{"n_layer": 18, "moe_layers": [1, 2, 3, 4, 5, 6, 7, 8, 9, 10, 11, 12, 13, 14, 15, 16, 17], "router_noise": 0.05, "n_kv_head": 4, "vocab_size": 29424, "rope_fraction": 1.0, "attn_scale": 0.125, "parallel_block": false, "init_std_up": 0.0312, "lr": 0.00141, "grad_clip": 1.0}
Below are experts of layer 3 (counted from 0) of a mixture-of-experts language model. Rows are named router (the router's row for the expert), down (a neuron's output weights, with its number) and show model dimensions 0-255. Each number is 128 + 32 x the weight over its row's rms, rounded and kept within 0 to 255.
After each expert's rows: "comes before" lists some tokens at least twice as common just after its tokens as in all text. This comes from a sample of Wikipedia text that the model never trained on. Tokens count by the router's weight.

# expert 38
router [156 147  69 100 113 117 126  93 151 159 153  68 106 121 127 124 130 129 151 126  79 135 111 118 138 159 129  85  73 108 127 162 163 125 141 130 129 116 112 127 132 130  85  84 142 128  90 145 145  78 151 103  99 195 160 146 118 129 103 180 135 153 113 160 164 132 101 102 109  93 156 106 148  93 125 137 129 113 154 161 127 100 137 165 173 154  93 178 141 145 222 111 184 113 185 103 108 131  52  89 169  58  70 124 193 122  96 141 133 165  79 228 163  59 147  94 144 122 137 126  78 123 183 180 116 126 131 113 128 116 125  78  54 115 108 140 140  92 113 107 189 154 135  86 139  93  98 170 209  67 171 128 125  92 154 124 154 110 106 175 117  92 117 154 139 115  92 114 102  97 171 151 148 141 113 130  93 169 112  96 174  78 132  83 117 113 142 147 140 111 110 139  98 185 164 123 178 126 138 130  88 142 143 145 109 151 134  77 144 105 160  45 128  93 101 112 102 130 102 109  91 120  89 138 106 125 132 127 150  60 116 134 116 111 121 139 101 120 145 135  88 112 229 108  89 125 168 160 158 136  74 155  62 176  98 137]
down0 [150 146  98 115 150 181 129 161 177 138  58  88 145 144  75 125  65 117 200 153 213 127 123 159 194 152 133 184 134  77 126 163 145 103 139 151 131 138 147 145 156 104 185 147 126  99 110 101 130 115 107  70  73 113 113 163 128 129  91  94 124 117 116 144 149  77 141 106 118  72 197 123 122 144 113 153 123 184  99  95 107 192 176  69 112 124  75  90 152 148  68  79  93 156 122  72 105 133 153 145 124 131 117 101 159  91  81 138 132 103 155 138 148 121 189  79 166 152 120 160  99 166 112 128 149 149 163 110 201  99 113 184  86 142 120 178 124 172  92 115 142 134 117 176  81 145  98  86 146  68  68 140 168 153 141 137 122 125 175 158 120  86 123 133 104 123  98 106 131 107 105 124 160 124 110 138 175 176 110 166 117 130 163 161  82 129 123 126 161  78 211 153 163 128  85 157  76 120 141 189 101 105 173 132  96 135 139  93 107 136 121 174 104 137  88 106 122  97 159 205 110 190 104 108  95 115 122 162  78 115 119 106 134 114 187 110 177 133 100 162 118 119 116 158 142 120 168 115 117 110 163 163 145 172 125 144]
comes before: "°", ",", ".", ", ", ") ", "0"

# expert 60
router [129 106 162  87 143  77 120 110  79 151 129 135 171 145 105 151 107 147 121  65  85 109 122 159 125 165 139 130 125 109 144 101 186 121 114 155 161 119  74  86 125 175  72  76 157 106 115 105 113 119 136 133 151 168  90 162 129 137 166 139 141 139 106 188 175  65 154 144 166 102 143 163 101 164 222 161 134 119 106  92 102 142 140 156 152 127  94  88  78 132 159 157 157 118 133 107  94 113 142 154 114 123 141 117 167 113 107 109 167 117  90 166 169 177 133 117  77 165 131 140 128 110 127 107 106 133 150 118 123 120 171  91 135  79 158 155 177  76  78 149  99  92 179 130 114 178 136 178 102 117  89  53  47 129 119 150 102 108 143 123 205 202 109 178 215 161 144 108 103 153 142  55  80 125 128 155 108  97  96 163 105 163  91 117 129 161 133  97 136 168 177 116 152 132 142 148  78 113 159 165 152  63 117 108 110 140 101 173  69 130  73 144  98 104 120 137 117  97 143 101 132 120 161 186 165  97 158 123 120 113 197 156 159 162 117 154 177  97 144 151 134  92  44 145 148  99 113 148 132  85 170 146 141 169 125 164]
down0 [123 139 124 139  68 142 116 176 114 128 114 120 158 109  56 135 143 119 182 130  79  96 150 127 146  85  52 143 154 152 171  86 193 118 128 173 154  83 123 135 125  76 126 138 144 120 109 121 113 121 121 151 108  80 132  65 156 201 122 140 102 108 148 162  90 191 148 139 113  55 103 142 149 139 157 129 162 179 129 138 177  84 146  50 126 136 128 142 158  95 148 145  94 144 117 115  91 143 146 123 112 184 151 140 114 156 144 166  96 175 112 159 110 119 109  76 152 152 130 119  98 121 201 163 133 126 152 143 110  57 111 110 191 185 148  86 167 134  94 112  98  82 108 176 148 143 123 100 143 139 137 159  92  57 129 153  99 142 130 132 123 117 181 154 117 131 159 160 116  92 136 121 115 169 141 136  55  50 120 127  63 139  99 110 129 161 119  78 131  99  84  82 102  82 113 124  98 137  85 151 160 108  72  92  82 127  98 179 142  63 102  92 135 163  75 117 146 133  85 201 128  95 140 112 142 139 105  93  97 113 145 147 141 157  67 136 110  89 201  97 102 139 120 100 131 145 145 100 132 163 144 125 119 157 175  35]
comes before: "of ", "(", "and ", "in ", "for ", "at "

# expert 42
router [104 127 135 141 120  95 135 138 154 102 128 133 181 110 112 129 138 137 178 134 177 142 106 119 174 121 164 128  82  60 115 124 156 139 157 114 188 101 107 196 147 100 123 150 133 139 121 105 143  94 128 105 130 129 113 141 123 110 177 194 138 115  90 184 126  94  76  93 105 110 237 132 107 173  95 104 111 126  91 171 182 110 119 167 109 150  89 134 183 172 157 113 118 147 119  90 176 176 146  85 138 100  77 160 161 111  87 177 147  91  81 120 128  86 109 142 128 152  78 135 139 177 107 139 110 148 175 180 152  61 112 153  88 159 171 171 180 190 105  97 117 119 135 171 142 117 101 109 115  86  91 161 172 126  99 140 108 112 157 159 113 114 101 171 129 137 110 102 149 150 119 125 130 113 136 101 146 157 106  91 129 136 112 111 119 137 160 118  88 128 176 220 178 103 101  75 125  65 131 188 150 151 238 155 109 129 150  72 168 134 127  94 160 148  65 149 139 141 143 106  80  91 118 151 131 124 162 130 109  72  80 112 129  89 203 130 100 123 129 163 135 129 132 131 145 122 194 147 124 149 147 151  95 158 105 214]
down0 [159  90 126  82 123 128 117  60 140 131  86 127 124  74 140 124 137 135 117  65  96 109 118  57  94  77 108 159 150 213 162 138 146 117 132  67 144 147 114 135 110 177 116  90 146 138  75 139 119 112 131 170 121 135 106  68  96 113 143 145 151 150  99 118  94 134 175 163 124 161 104  55  93 144 128 128  95 123 163 140 133 102 148 132 104 148 146 153 143 140 151 146 154 114 100 142  98 113 155 208  99 101 114  96 188 121 129 125 135  99 108 128 162  73 143 181 106 151 129  98 149 104  75 147 160 139  83  49  85  88 122  80 152 132 102 116 159 167 162 122  98 169 165 116 155 103  57 101 143  60  80 131 139 102  89 131  88 180 139 107 117  91 117  91 152  88 100 160 124 120 114 130 143 165  82  77  96  50  91 151 123 155 174 201 191  75 157 111 137 129 110 167 104 146 102 102  80 101  98 114 145 100 136 100 133  99 113  99 116 139 108 134 116 137 153 138 138 104 111  73 129 105 160  93 226 141 117 123 141 142  58  91 173 108 156 110 111 162 103 141  92 117 201 204 190  98  80 124 139 121 118 131  91 144 134 123]
comes before: "0", "5", "4", "8", "9", "3"

# expert 54
router [121 140  71  99 185 135 142  98 172 123  88 194 102 111 127  99 128 152 182 106 151 139 145 141 100 153 133 145 108 127  91  84 104 141 107 132  91 113 106 124 132  99 144 120 193 145 129  80 107 107 101 179 184 154 115 129 157 131 117 153  88 150 101 145 223 178 118 168 100 122 139  97  93 132 180  75 137  88 105 150  62 177 141 106 167 128 129 145 134 134 147 132 151 168  82 141 167  89 106 131 104 152 116 159 164  72 109 125  49  93 120  63 187  83 129 145 109 124  89  94 112 108 162 162  86 150  98 127 157 105 115 165 163 127 141 101  98 125 106 169 123 174  71 122 113  98 142 151 128 101 131 127 129 104 118  84 132 122 122 122 161 154  99 177 160 105 118 148 146 105 122  96  99 134 159 118 120 162 134 131  57 138  59  92 154 211 162  91 146 126 130 197 140 136 123 132 158 116 110 126 148 143 157 105 157  72  97 136 158 195  86 111  67  63 109 109 141 121 150 139  68 143 195 129 158 112 119 114 154 141 119 164 195 105 117 152 205 180  91 170 153 106 176 126  77 118 117 138 122 189 202 125 133 169 140 189]
down0 [173 176 132 158  99 166 140 172 141 144 193 120  69  75 134 150 210 106 103 146 182  71 194 162 177 122 204 110  87 123 120  98 139 156  66  74 111  77 129 117 122 134 115 175  81 220 133 142  44 157 146 134 126 164 205  95  97  91 154 140 130 135 171 148 125 151 121 130 139 131 140 147 162  65 113 105 140 109 196 106  97 155 162 144 191  98 123 119 142 209 135 143 112 107 160  89 107  92 194 167 117  96 127 141 152 102 129  89 134 168 167 181 128 139 104 137 116 129 147 156  93 142 139 161 118 124  74 130 108 165 108 191 142 185 114 130 139 131 145 109 108 139 132 102 145  90 120 153 132 111 154 141  85 128 133 157 141 125 123 110 119 162 160 129 199 173  96 112 137 168 180 154 115 146  94 127 118 114 160 118 197  78  62 141 136 125 102 121 113 141  81 113 133 153 160 103 132 174 124 104 152 140  84 130  57 153 140 124 120  81 116 134 104 135 111 120 108 142 111 110 195 151 110 107  94 169 166  76 112  92  90 119 139 155 125 177 163  81 149 112  96 106 131 167 178  93  81 136 155 109 117 184 133 137 120 112]
comes before: "s ", "–", ")", ", ", " ", "), "

# expert 6
router [ 82 175 144 138 132 137 172 198 132  38 119  61 108 111 184 133 107  69 140 151 133  80 125 197 151 152 100 114  95 146 130 106  77 105 133 138 117  94 115 122  79 141 171 141 157 142 145 112  92 171 101 142 108 102 100 139 145 145 145 129 119  76 175  96 118 185 113 126 122 110 135 153 152 154 136  71 103 126  86 144 107 111 126  86 117 107 149 149  84 132 209  90 125 168  92  97 141 112 102 167 126 146 116 161 132 150 133  89 148 148 118 134 106 140 145 166 154 136 160 165 107 114 161 141 119 112 109 181 131  17  83 148 145 121 148  82 151 157 162  98  96 159 138 113 112 115 159 115  79 120 150 145 143 127 125 137 175 125  87 115 132 109 193 188 134 178 151 173 131 140 150 129  67 155 163 128  93 100  48  66 155 162  76 136  94 121 104 166 128  52  61 128 158 134  93  67 131 105 146  65 178 124 121 134  88 114 158 142 126 141 213  90 120 107  79  60 126 108 192 112 127  85 124 146 161 166 154 122 120 141 109 154 144 153 127 165 124 111  85 161 146  81 175  74 122 119 167 140 157 162 138 146 120 117 147 173]
down0 [184 136  96 113 133 128 120  33 166 153 125 154  82 133  77 125 166 153 152 136 159  86 116 113 142 182 165 136  66 151 132 159 115  99 140  86 169 121 164 147 151 116 120  87 191 101 162 145 140 113 159 150 165  91 120 171 108 109 142 123  83 114  78 163  95  98 128  94 121 161  91 146 116 145 184  76 157 135 151 131 136 101 179 123  96 133 112 161 151 133  63 109 125 102 143 145 135 131 119 108 110 128 112 108 118 142 174 149 128  92  78 119 158 112 128 150 182 114 147  86 136 179 110 119 110 137 145 141 102  77 106  57 160 109 182 113 130 120 129  78  51  75 164 151 151 100 161 202 112 170  93 154 115 169 125 104 118 156 111  89 118 181 116 131 153  99 158 118 118 116 143 157 171 139 149  88  91  80 145  80 105 197  82 136 130 113 129 112 150  75 133 150 133  99  86 167  70  55 163 123 131  88 128 118 105 103 160  98 124 122 103 172 136 165 107 127 145  99 119 209 131 117 177  74 136 162 156 111 119 127 107 128  93 193 136 143 165 214 160  96 172 135 152 110 115  97  48 101 177 139 203  90 156 143  78 123]
comes before: ", ", "–", ")", ") ", ": ", "), "

# expert 84
router [ 98 156 103 117 191  94 165  94 142 129 141 120  58  75  91 136 134 165 157 158 134  97 113 133 154 167 171 125 113 142 100 162 148 117 115 109 101  73 119 156  88  67 143  71 149 118 126 153 107 176 136 154 157 192 114 149 117 133 156 103 120 101 122 188 148 121 122 141  97 132 212 132  72 145 149 158  91 177 140 158 145 109 191 103 133 152 164  71 132 158 121  70 163  84  58  85 151 193 129  91  48 132 103 154 145 115 174  86  82 189 113  89  84 125 136 147 107  67 105 152 152 159 140 183 162 107 113 130 122 101  85 155 143 117 151 141 152  86  95 140 182 108  78 129 140 148 140 158 105 130 135  83  88  88 175 107 139 126 110 150 126 112 115 221 118 161  90 180 131 116 121  94 102 133 174  96 130 144 148 119 146 112 106 156 149 111 146 126 160  98 133 146  91 184 129  87 154 117  73  55  95  95 109 110 139 121 166 150 137  87  96 152 132  98 113 137 147 191 130 153  94 131 138 106 109 140 130  77 161  98 162 127 128  97 153 151 181 187 136 153 151 132 113 138 169  69 182  88 110 148 112 175 107 157  90 195]
down0 [131 144 124 111 153 133 153 158 101 134  93 131 165 186 165 165 127  62 102 103 144 214 112 173 112 102  97  63 168 113 147  94 129 131 165 104  94 151 152 142 148 185 123 160 111 140 148  80 136  63  97 140 145 166 127 157 181 122 112  87 107 155  95  85 120  79 108 112 118 195 117 109 183 163 125 210 103 108 138  91 165  90  94 138 125 118 146 105 102 146 119 123  83 105  80 191  96  24 107 172 157 139 185 114 107 178 105 154 205 107 170 126 158 208  97 118 101 173 162 154 141 104 109 104 128 143 143 178 141 162 117 107 165 147 158 121  98 135 114 142  91 167 136 116 104  99 140  64 152 137 181 133 150  86  81 106 108 107 131 118 107 183 157  88 141 117  82 154 105 152 107 120 129 125 155 135 138  69 139 199 125 110 152 130 115 177 132 132 135  88 119 140 132 153 109 138 164  76 158 153 119 131 131 125 125 137 139  91  86 159 107 110 116 184 154  75 103  25 128  58 115 120  92 156  93 143 190 118  93 119 101  91 113 149 149 118 116 123 127 140 117  94 166 107 135 163  97 166 103  95 129 126 146  74  89 115]
comes before: " ", "1", "— ", "2", "3", "0"